config = dict(
    n_layer=11,
    d_model=192,
    n_experts=32,
    experts_per_token=1,
    d_expert=240,
    d_shared_expert=0,
    activation='swiglu',
    moe_layers=[0, 1, 2, 3, 4, 5, 6, 7, 8, 9, 10],
    router_score='sigmoid',
    normalize_top_k=False,
    routed_scale=2.0,
    balance_loss=0.00229,
    balance_bias=False,
    router_bias=True,
    init_std_router=0.0221,
    lr_router=0.0009,
    vocab_size=8192,
    norm='rmsnorm',
    norm_eps=1e-05,
    tie_embeddings=False,
    optimizer='adamw',
    lr=0.00182,
    beta1=0.95,
    beta2=0.95,
    grad_clip=0.5,
    batch_tokens=65536,
    seq_len=1024,
    train_tokens=358900000,
    steps=5477,
    dataset='wikipedia_en',
)
Below are experts of layer 8 (counted from 0) of a mixture-of-experts language model. Rows are named router (the router's row for the expert) and show model dimensions 128-191. Each number is 128 + 24 x the weight over its row's rms, rounded and kept within 0 to 255. Numbers have three digits each.
After each expert's rows: "mostly gets" lists some tokens that are sent to it at least half of the time; "comes before" lists some tokens at least twice as common just after its tokens as in all text. This comes from a sample of Wikipedia text that the model never trained on. Tokens count by the router's weight.

# expert 19
router:101117070158109073117137141132086096125102107093113085126126072113125142107134114136175127106152139132130128129147126139118136124134110132096160103149144151115160101158141174123096112108164183
mostly gets: ")", "\")", "})", " ago", "%)", "),"
comes before: "\n", " |", " and", " in", " was", " ("

# expert 2
router:105126114142115079125131157089057102130100102089118107099122084121142153134152118142150154179111165146080154109140111116105092120129125164104105083129155156123117111142135117116137108144134148
mostly gets: " was", " is", " are", " be", " were", " been"
comes before: " a", " also", " been", " an", " in", " the"

# expert 30
router:142109113119118084105111173134048136127099106108127138136146090132133115131116120132156121142159150112128168139122124157146119123131136137106159103131125153133126137159149129156088130121153158
mostly gets: " st", " Second", " last", " fourth", " next", " rest"
comes before: "9", "0", "–", "8", "1", " century"

# expert 11
router:127137106146117087129126139148070135157124102090100090119129102111128165105140096097138137171130122150119147128151132113091158099136111152086125106128131153120147109165114107146103088118138184
mostly gets: " JPL", " Force", "O", "FA", "DA", "NG"
comes before: " |", ".", ",", ")", " ·", "–"

# expert 9
router:114126087159129105110112145090060132127085105107117113122142147134128125116150104145141118143146150114099148154133140097126133153132096150109147114139171162094131111151153132129107111131172167
mostly gets: " such", " same", " high", " large", " small", " great"
comes before: "s", " as", " to", " and", "ly", " than"

# expert 14
router:100124092149116085106125156114057101110104105102122075141131103142134150120145091147163148128119164126132129120153138127125133108138097132118159092132147171112137120159146137127101086113180178
mostly gets: " Apr", " March", " June", " May", "%", " January"
comes before: " ", " |", ")", " –", " Win", "″"

# expert 4
router:110149100144156080148120103093058105158097107068089138104134141138145141124139088119146163133165144137112140149130146133121121142157099108113112098109147150147135103157155139110079109135137177
mostly gets: " r", " tr", " dec", " rev", " prov", " sk"
comes before: "1", "3", "4", "5", "2", "6"

# expert 1
router:121146111154113104108121114111121133141113116105157056105115113109151167102152091115136109112134175121074147111128119102112120120126118140094144109120130174163137106128116158132119091103140150
mostly gets: "ić", "ski", "ović", " Rovers", "ova", " Ivan"
comes before: " |", " (", ",", ";", "ov", "z"

# expert 23
router:119136113136112072121115144159036103148122118104066075107155112123124127136143127152173114132120124147095143141149126123143125141119136128142150086143139143142142106156150167138119110100177163
mostly gets: "-", "–", "/", " (#", "−", " \""
comes before: "1", "2", " •", " Born", "year", " Country"

# expert 5
router:112147100170138090143145133122076118114100067114111054112106067147148109112142102143156131139144158134119116114126152109097136111149104112131162112123120128152157125127166100126096127091145148
mostly gets: " name", " called", " said", " named", " published", " written"
comes before: " of", " \"", ":", " that", " by", " the"

# expert 17
router:108099117209138088140153115110104130132072119117117072109142145137127162140155119137155144159150146122130138124122145144138141114146107136131138117151174139109166107107164135131089112147156163
mostly gets: " city", " state", " public", " government", " school", " office"
comes before: " |", ":", " of", "==", " was", " in"

# expert 24
router:113160126116157114122110123118077114103111100094130108150141095132129155136122103142160177194159101132122163140162132145127128077132129120152091115126122140151155145153128159144109116107151186
mostly gets: " by", " under", "″", " v", " ref", " from"
comes before: " the", " a", ":", "E", " JPL", " his"

# expert 25
router:099119094141124092109119137136069121118095097096109061140125102147123149096144126152160135135141153124094102116158103124124125133127126143103144077134123149108145115148112139155093113116155147
mostly gets: "ร", "о", "ง", "น"
comes before: "0", "2", "9", "1", "3", "8"

# expert 6
router:126150063161139064131123121086126153114132107101138077115090133153140142100170110103141140147141139133131132127134118110098129141113151153128140095136150134107127120136116100136104075128168160
mostly gets: " Genus", "idae", " Species", " Phylum", " Animalia", " Binomial"
comes before: "\n", "-", ":", "us", " (", "ia"

# expert 21
router:118130111171146126138123107083092142125117116113133099125117102137151175115154108115160159171148128095135102122141133133113138144143122132088130109159135154124128092180162171128122135134135152
mostly gets: " However", " During", "On", " After", " Despite", "During"
comes before: "\n", "==", "The", "===", "In", "|"

# expert 12
router:093126103170153122084115174092104164154094137107126096125110108096126129114134109182174194124149158100103151094115154148107102125119050138120099136131155156121142131132174166156109133132141153
mostly gets: " win", " winning", " touchdown", "rying", " scoring", "round"
comes before: " ", " in", " for", " −", " to", " +"

# expert 18
router:094150091146129097108112128120063113147078101116119097148150118123134131095156075165136138153129107181136119113127137146117091097123105131121157096125152150138096126122137145122079146159148173
mostly gets: " Kn", " kn", " medalist", " Ren", " UTC", " Pan"
comes before: "-", "\n", "|", " ", "=", " medal"